Below are experts of layer 9 (counted from 0) of a mixture-of-experts language model. Rows are named router (the router's row for the expert), gate (a neuron's input weights, with its number), up (a neuron's input weights, with its number) and show model dimensions 192-383. Each number is 128 + 24 x the weight over its row's rms, rounded and kept within 0 to 255. Numbers have three digits each.
Before each expert's rows: a language model's description of what the expert responds to. This comes from a sample of Wikipedia text that the model never trained on.

# expert 20
Common noun or verb stems that begin compounds or take suffixes, often in sports or technical lists, such as water(-tube), ski(ing), newspap(ers).
router:128104088076110142115096127122158149109123131158188116137099127136114133141096155106088145095118139135095096094133140085123135125144130089168139138173152075140132099109169135129155145150142122106136102105161145152111131118076130120120135109128126138097134139156112133109135142149107105100121142108115151160129120151131153098129106139130161148084174125110150129087191127068100091112111118133168110090178098150110136127147111116117096154154149098121113147151124137126107150160136115133151163114143147110089143108198145153112112108133157116083120108153117134146126175136100132149
gate0:111129098139115157118084154106096119108110132112157115137064124118130109135151123132131142114143176106109121142139125161123106118154146179127111121170126103108109148136100156152099093132122109128117114137120141086143143106150118104117118111125162128102161125139113178122125133132137146142158135145128112148146119127114082180126105112132142141107126134089134187155110097106133131116111167125082122134123119159090121152146104072119121117105129158112137128091127136116085167127143124143097143149175144146105132101122139078085113166122125182162089087119148107135127126110122115074
up0:147131113117130111137138127122159159141103120125079122126144146151129139115102116123104142153152095147123126131143157149186139137091158097130142168117142145170104150131116162147135101125139076183144131123114122163089122128118110184097099101154084158136086156128140123143147126119121118088114156169166126130154146067114104137127100082158124084156125122131132153153137170141108124133135112162144181113065142140124149144121179132138149108119115097142098126124119143143191105119123114131121178129112140142150181140134139137136163185126120110136170147097123104085113152071151127148
gate1:118126142135116106114158102127107142140142147159148135129127133103142114154098089159121104118146147078177150092179159145156172135118126128141096156120088115130146121091181097117120138180142109131156172143167143082108100117128131079141162098120128147106145151083123126139121151138111113103159111155085123078130101169160112085125120147151110139147117138168115115156101157142129112121114140156116077130126098099089120125125128123115104094135106152123166103167137130131140142116128140126112160118129119133173134132121155160162134111087122142108104140108116110083115135163127105140
up1:122169125111136105125139127140162151119140111145210121136086163129125146150110101118116151106131102118159092130123107089105140090101125116109079125145162112114143133088140153161150114130163138096143149118165100114096123125108097126113169165115127134084105124116164120135118135139155119128147144120119116117107128125138104157177186137129147069079133118084158127118126114152094142128126121122130144107127155130190100145075111107204108110148142141169126131133097114130159120138060105101132143125103080094133128129119146144127124104142116109137170145168142118140114140120135134097
gate2:158174146086162130112131088121117139133139126128146120143144122133120116159149147128123167089132122107109142097105081123103096152135139131137075085111134142100116163111111153179094125126141135136113143118129126125117148150104127146186185125071135136112107132112096114108081123148152106137135133102158110164159121104103170127109085163179133140110104109148133137107190078126154118121115146120107154160102120161126128130088131141149107096136117107115129135071098148144167185126138120149119091124139114139137113155125193118136087133091151129155127097134134150102140134157110138099
up2:102130114127137107111124133117123121175104139109099159104134170195118138115062097096139157079124116152109151121126127158104110111133120128125124140146200140113103122145151160125115146154163120137119164120128111137117107161137100102138121147150158155124116084127159144157110175090144169127150105111099128130118102149089104129170079133103119111109108103104117120137134147108125113115142167146156156148110057104160092149126092143153131143072146129107127129136141097139135107118076122125145103106141116140121162150163133118156135176146202174143109084142105128141130120123122148122
gate3:131169160114132120156093118131112140119090106154101103113146106093127143118142162112114144098135124129156122138120116113152169119087148152165089153148144138085121134153105195140137117133160161116106148119130131121106157088123098109128109116108096092163145151145151124147150163179121128124120091153120156119118102121162098148150134115156130106120156114118107151092155140106095084107122124122081113139142135138152157134112140137079087152097155114128162083119165126084102138095096126134122096158102117161125112107111140188148129140076153143094072118115149133162124072127083106093
up3:082120121106163115132127160152162128107110172127146079118099125095100121147126149148120128110124101108158121158131106107147138094109139147129104132131103135091121151102100112145114122118147144136133139104139131097138083125116125147174142169127113133145169111136158128136111193120112127127094120096095123132139155174072138061095090149084149165089143103082114132130129126135113111130153137116137137114158130134155109094148098114112074088114148109060084128107127147134151142163131089122134101099143113122134120144151126147141148133134102088128134135156157155142115093131079084142
gate4:115172142116114111117136169129120120123165153093143107131096135149166141151133144131140124121165148113113152108110134090132101131131124156142086182134115135159124093139186170158123139158156100128089108124094118077130082158137090100132130096072131110113121113117133141119133133137157154168118092108135091141115162139084138138118126137117125113092171105095113145125141138131196165148146118117136119118113121123151112159157114083132163115123155140104135111119129158083123095084096098116111140092105142138136134161121129141148161105125175111111126105133154109100156090136080125121
up4:102138088140122115113149149141104131131148109174152117133104137107103189086107128106101153126119103102163110171151111132144125101093142146132138126101117108109094134150124116088103147107127127109130125114151132166094140103118098121120122114145139144110147113151125132153108115106122113146130168167181136127159079093149137138149132123101153146154108123138084121113109181158117130154114142118103105112147101151142145130144069128114111175110156154129161138140161086121138099173082172159135175131111119138136121090107107132137100113108118169144161179147095063089101113122102106111

# expert 12
Word-final endings such as a, ia, is, us, lea, i closing names of places, people and taxonomic species (Gradisca, Nepocarcelia, rawlinsi).
router:119131124103102156081135099135160188098125115142209142119115150137113130158063147128107160076108142161107095087148154123136150087144153115135143129169173109138152094124145172145171150146152113115127099098118145136125132101101107121126101105127129144089136155124117128103155136153093106144146125143119145150152143119125100103133141085153145137110146175091127143101177150105105103149127111123152128103141110139079135161160121118135109125121150112149122155148122126119103135111134105141156126119180149100107144101136129151116139126119154138111109118155091144135138160108115113153
gate0:058112118082121163148132110151121130068161147166140138120172163152127134126108110144100092129137139116171093127124124132117135072130138142152128079108142154136081161124119119123054128157140144084135078117125115133113154157120141166177146135101116144123175113153206112117134109092173131155152104141102152106092137112140148087110145123174099167109105166113151091127136105121114123157120118094138120102126115113129132130163112131139093090105134172124129152127145120100127145135111098131168112125097121118102102138110098152189159160107136072106128156110121134167124123106155101156
up0:146109082103144138166130127107102162119106157111117155132095109154165106147124155135117124121159143158143133110099128097150124105099122142113130134119126169118169123147129145128166085112137094129148170132100119177137124134105105118177158122079106146076115148148104117150133152123124107116094128148102108098138103207136071089103126173108120162146163101098123086130152174117153118100127142130158110102186115133103104121111109123131161146125134195079095139154119116129149146152105098165103111106126130104145124140151107125165122123112087095105090174123165132097136142143135102106
gate1:125135129124132118133144145122160187129126106143141139127109152162122141124135106128124141118127116098133113111154159156109167129108118148136098093119124142133125086128154165117136078143160075148139124129133117127150148142110131159136156124113124100114137098099089122153149099154078095144143116149124103100113113105117112095111129096132176099148091187104129107118126155114153083127119140129120149110147111125167158170151149120147145136111181121133093154122125122073149144115153110126107105116113154086145102119144110106159101127074149080133127173118119108165135156114156112120
up1:143134121151108150128117151144133114144141080099135103129153107159140106134116123135110087083122172142116128115127134165137145123144076143109116123136131139103096136157179078099111147104107142112137147123104141122115162103131121127120092149119130125159149127132140176143139157107181121109170127126106173181111115148135135163149100151127068139113149128114129140164135189125113134131156102093139125151061103131117069071118156139105120146118105112092165120116157153128106111162132098107090112134146118123147145133133134125107105081150119108140120098138122133104107107118125141125
gate2:088119132100117121125151101143097146133094126149144125143141105149123139117108093115103110102127132154124101133113098132046122089162124133126094133125152158162133136087169109082114047163161149136109116135114138129111135149121094128130115092120154116111131156131139130137136118100135136129119153092106158168123142145186158169168148176153097117149126115115099108145148103123157113117100095133120120106133137146142144113131174144098135103162108135178150138131127174146129127168157128127084106129142157100135117137131166097084125141082098195144122164165132140127126121133162113145
up2:144143107141116149111151087116087140096114136138122123150137154151139119079119071147131134146139133133128115107101117125085106143111152139159111129070135146117142139082099121118128125143125108143135126160109084125135176120146130148133095110140124085102093147149155109160137087087127144159099179120083165156136151118084109130121154142125051121141138084137132139141139101087179117152115143110132157130114126123139148110111165137107167140140131153144100166167132121092133169113154127129121112126149131141154113176120145101165115119116102146135156134122109093144107102134159081114
gate3:148124137068130107162098094128135155097155119181174106126147136114139141078151104110118156129114102145115176038107117113139162138153124141104111106125103119109135134112100103126143168169134136127123121126119161142113137133119056133114140112161117137140137102158165121092161137102103149145135102116088095095129145130118102166130109134148136100190157103084119103113157114120080136097137155133145090117151139128119118157141169151126124108119092133155167160161151130131119141094131131124119127103121058110126110144124145141098177158116124133127141147090171118142098125117141138118
up3:121132134137128100095148168133155138147123148095153139148089153120146166114101147121139103143147127138130118122122111092110121130120142150134109124110088141097111107116146112078126091130146128103125133144091124130099157109121166166112091137125146149084115121152105087130168092087114066106123136124175147129164120100146135172133158190140127153105099137154112127112121189132143139137103134150144126126127145119119121127144107126155100135129158164128108116121116137108105088140103184124107108114131154119115192137111134141183144108129137142142125132181132139140131125124114155116
gate4:138131099165099088123105102089159128121130128183154117130108128120115169146100112143117119135087109134116122119149098139161176118109138128131146116120129128141167138161100105136120127131121083163129155106099130146163109150126087155174181154139116106128117092157104106134141102172119132098145126104062110106110164150137128158099127114146114100115148160129136152104169148116096139156095132145119160120128070136167118122103108098123137149100138112106161154175138128141155146123112118131136149129117154119130125148124143147104129147125126091101134122107109130109090163119148109156
up4:138140107119142097119154120171122136143115088112134157099127173161141108158136126125134128118154145114118135140134114120149122134132180112129130116142184101134089145130095119136124167209122174113160145151113113106156126147117144112121153125165142152177121145125136133125102126123145134114133147119119134129116084173108127170106099134092135130084153193136159140119115104128077144167113143130102109115145113125165147116113156159143157105126094095095154147148134154120131161116095149140131095082120122130108149142139107127096140138103137139144119106105105156159134119117109152125

# expert 55
Transitive action verbs after a subject in plot summaries and history, such as took, brought, gather(s), direct(s), to make.
router:114084098086104137061088120127144169106109114155150127143126165150095159157092146089113140080107143151129110093135148100125159123139151097136130145161143065126138106107146142148155158118152106131143115082128164144102117124085116147117115102140137159101132150149096135092132138128122131090128153106115148127131127144128130118122119127117134146107126134087153127102178126094091099129096113136149112074157104149112141155140098105105126146168163097144131155193107124115112173118134116168175152134134138098117136087153140144125135121135147144096109120148118128158134157142095140163
gate0:112111081119126104116145122121092110163151168189130112107091108102115142110120111105111120188140128157127120110111141143109168090149114097141138068131141126137122121146104119124143140156110154087125130123162169171124162119140133124073123088126157142130116114155097115109121144138071102152118141145138169126121091071157142143169119154109130098129130110113125124134130126133116151101103085109110137175130156116152107158156099157127085187136113138083099155123162114111128144128140128175125100129127142130113095134125097087131118104113132125110146129138160146157187210101121161126
up0:139088148108105105111151150134107140139125119104133101106130129142125145137110143106118125093171126153078110148137130138157114150178110098134140137119122139142128145140127147141130129107128169145128150138140140128105177167128157077101129133096145135140126147112133056137156138144131097109122105149146162117093122101125089179094168148121131116146089095109125122149209119132130127100093127137091131114152138142133092131134086121110129157179109174088159098167128114137138149116121162166168089141102144111115136136133110120119104151107151100120130112086116141111151155121075122198
gate1:144148149133104139119053109121152134127108152109133201152111160135136084124117138161127118157086157106098106168121140070115137094140127170143136103150121148134161139113131153112139147174132125146138125143099146123106141145114171132113152144119145131121115141097103103186177134139127153146130059082171160153157170121124114124125111107140137144112113181141126120134152093146149139128118085110125107142106143127078171140124153135157102161120128096118153151141136153101100129143146177131139110121149152115139118119186098121127117120129125177122147141145125108135175171118169157148
up1:203174162105110131101127127130136128127105108150106152129154122148139108118138149125126084147131136112157119131125168111082129128130114061107139090121128125092128087102119157163119181127142144158104093078104123154128118129140092135111143131150140129112125150146124124133097129133122170086117132122154150126096130164108149147127133109128110153085115127103107121122139117112135119118101148125118157087070143135141138125101110135131191129181144146152177130162117101107100150136102147135137122101131131118116116118131108124146164153157120189087152136102129163128144134129129154121
gate2:080137157167124113125089089068145150140131145121127126126115127153120124114136137137119151119118127176102145125117140094126135112165122114152154138130106165133120139123104106142138132105118178099128099133123129094103112111111163120172051129136108115140126135124156098141115123137097123083114089128161117134182157132128117098130121164105146116134130142097175137156136150070064088108152117176140168147160151141141093146116116103144109121165101102115139136136129122101119183127118119100146127156123111152106169131140079142085135167120128149113109115099133153138188102100064142128
up2:160121160127175118127117080178142110109121079127127151149156131138169118164106136112116097099112124098154120110152123113140128112134129130161117102144161126151141127080135170107166128111157100126116157079171112155108125130118117150106134106114163141138136181104094139160137157101133155138102105077091139112082084116143138141149139097103124128164097126147121131125168113156148117124106104119142106106151136132136145147151144113114147114163101144136125118107129083125165155099119173093121128144138136099145138102143152140164141088115118159151174109122138122154072128118124115099
gate3:099108150129130132121117124150160151090136071147110111182122132140064151110131123144132132114139127147139140125183123135132158138104137067127112173158148181146181143122177119124130099117142128098132107136124147165117107117133140178161110132168084114103156131177147146136140160161116097163141119128153115129143082150158129112118174120083120172138138146200140134144166161125100129116148135123104143148112148113109148137091121165162121173150171098136099109117176102123135155133162157114132120111110144125120128078100083171136126132144120120157112134102095181083142134137126130113
up3:094143137129127149117176144120104106128168160171140128102121085121132110104154142148117099111131128086174151111097116139085139124117121070119120157107108149142156125113110098121110110079131117117126105153115105108174142077131166156108147103091097092138136092143151120156085113154136152128133115127152122112142099078125104119155120131139111072129145098133107114149138130139123160114084129162103122134152163131133144149161102130125121130102158126119165101161134189128150111080163074092120086145107114104122151109138133119145115110118142123106092142141170062188142153137099118119
gate4:082136129076121126089152048134116132100144128112112070197100096151131132103135133116121201128120159138146116143082107140114183098106165072124093113141137127170129149104120164128160154150147141113138074094134130127150132084133088167132116125110100148121102151150143151143116143090117098121125172136140154099120110120110116162120124127195128097130104153138140136142138079086120104096134148145165142163119117129099148127146135134137139115115092126136079108160123113174127108099135128141117140134151144120132130078118114120113108142109139130132151170165141100133159169155147108138
up4:094112091113140108116192103134107119127127113122109166132123127118178149119143134091140163164147142119088158154084102148073138142157097116111135094131156143160124117172116122111147138111152099110132059141119141099158117140141116122127130125160100124128094093175113107144136111091128101119083123138100151124151121126087127146109135166173117137133114183132188148156146102128110100133127172135137131152160134098107133129148155110134131121126065136130131113126097106130130115108118089129151135115139110152117069085109110124125120140161138104107156081146095111135151157157124151154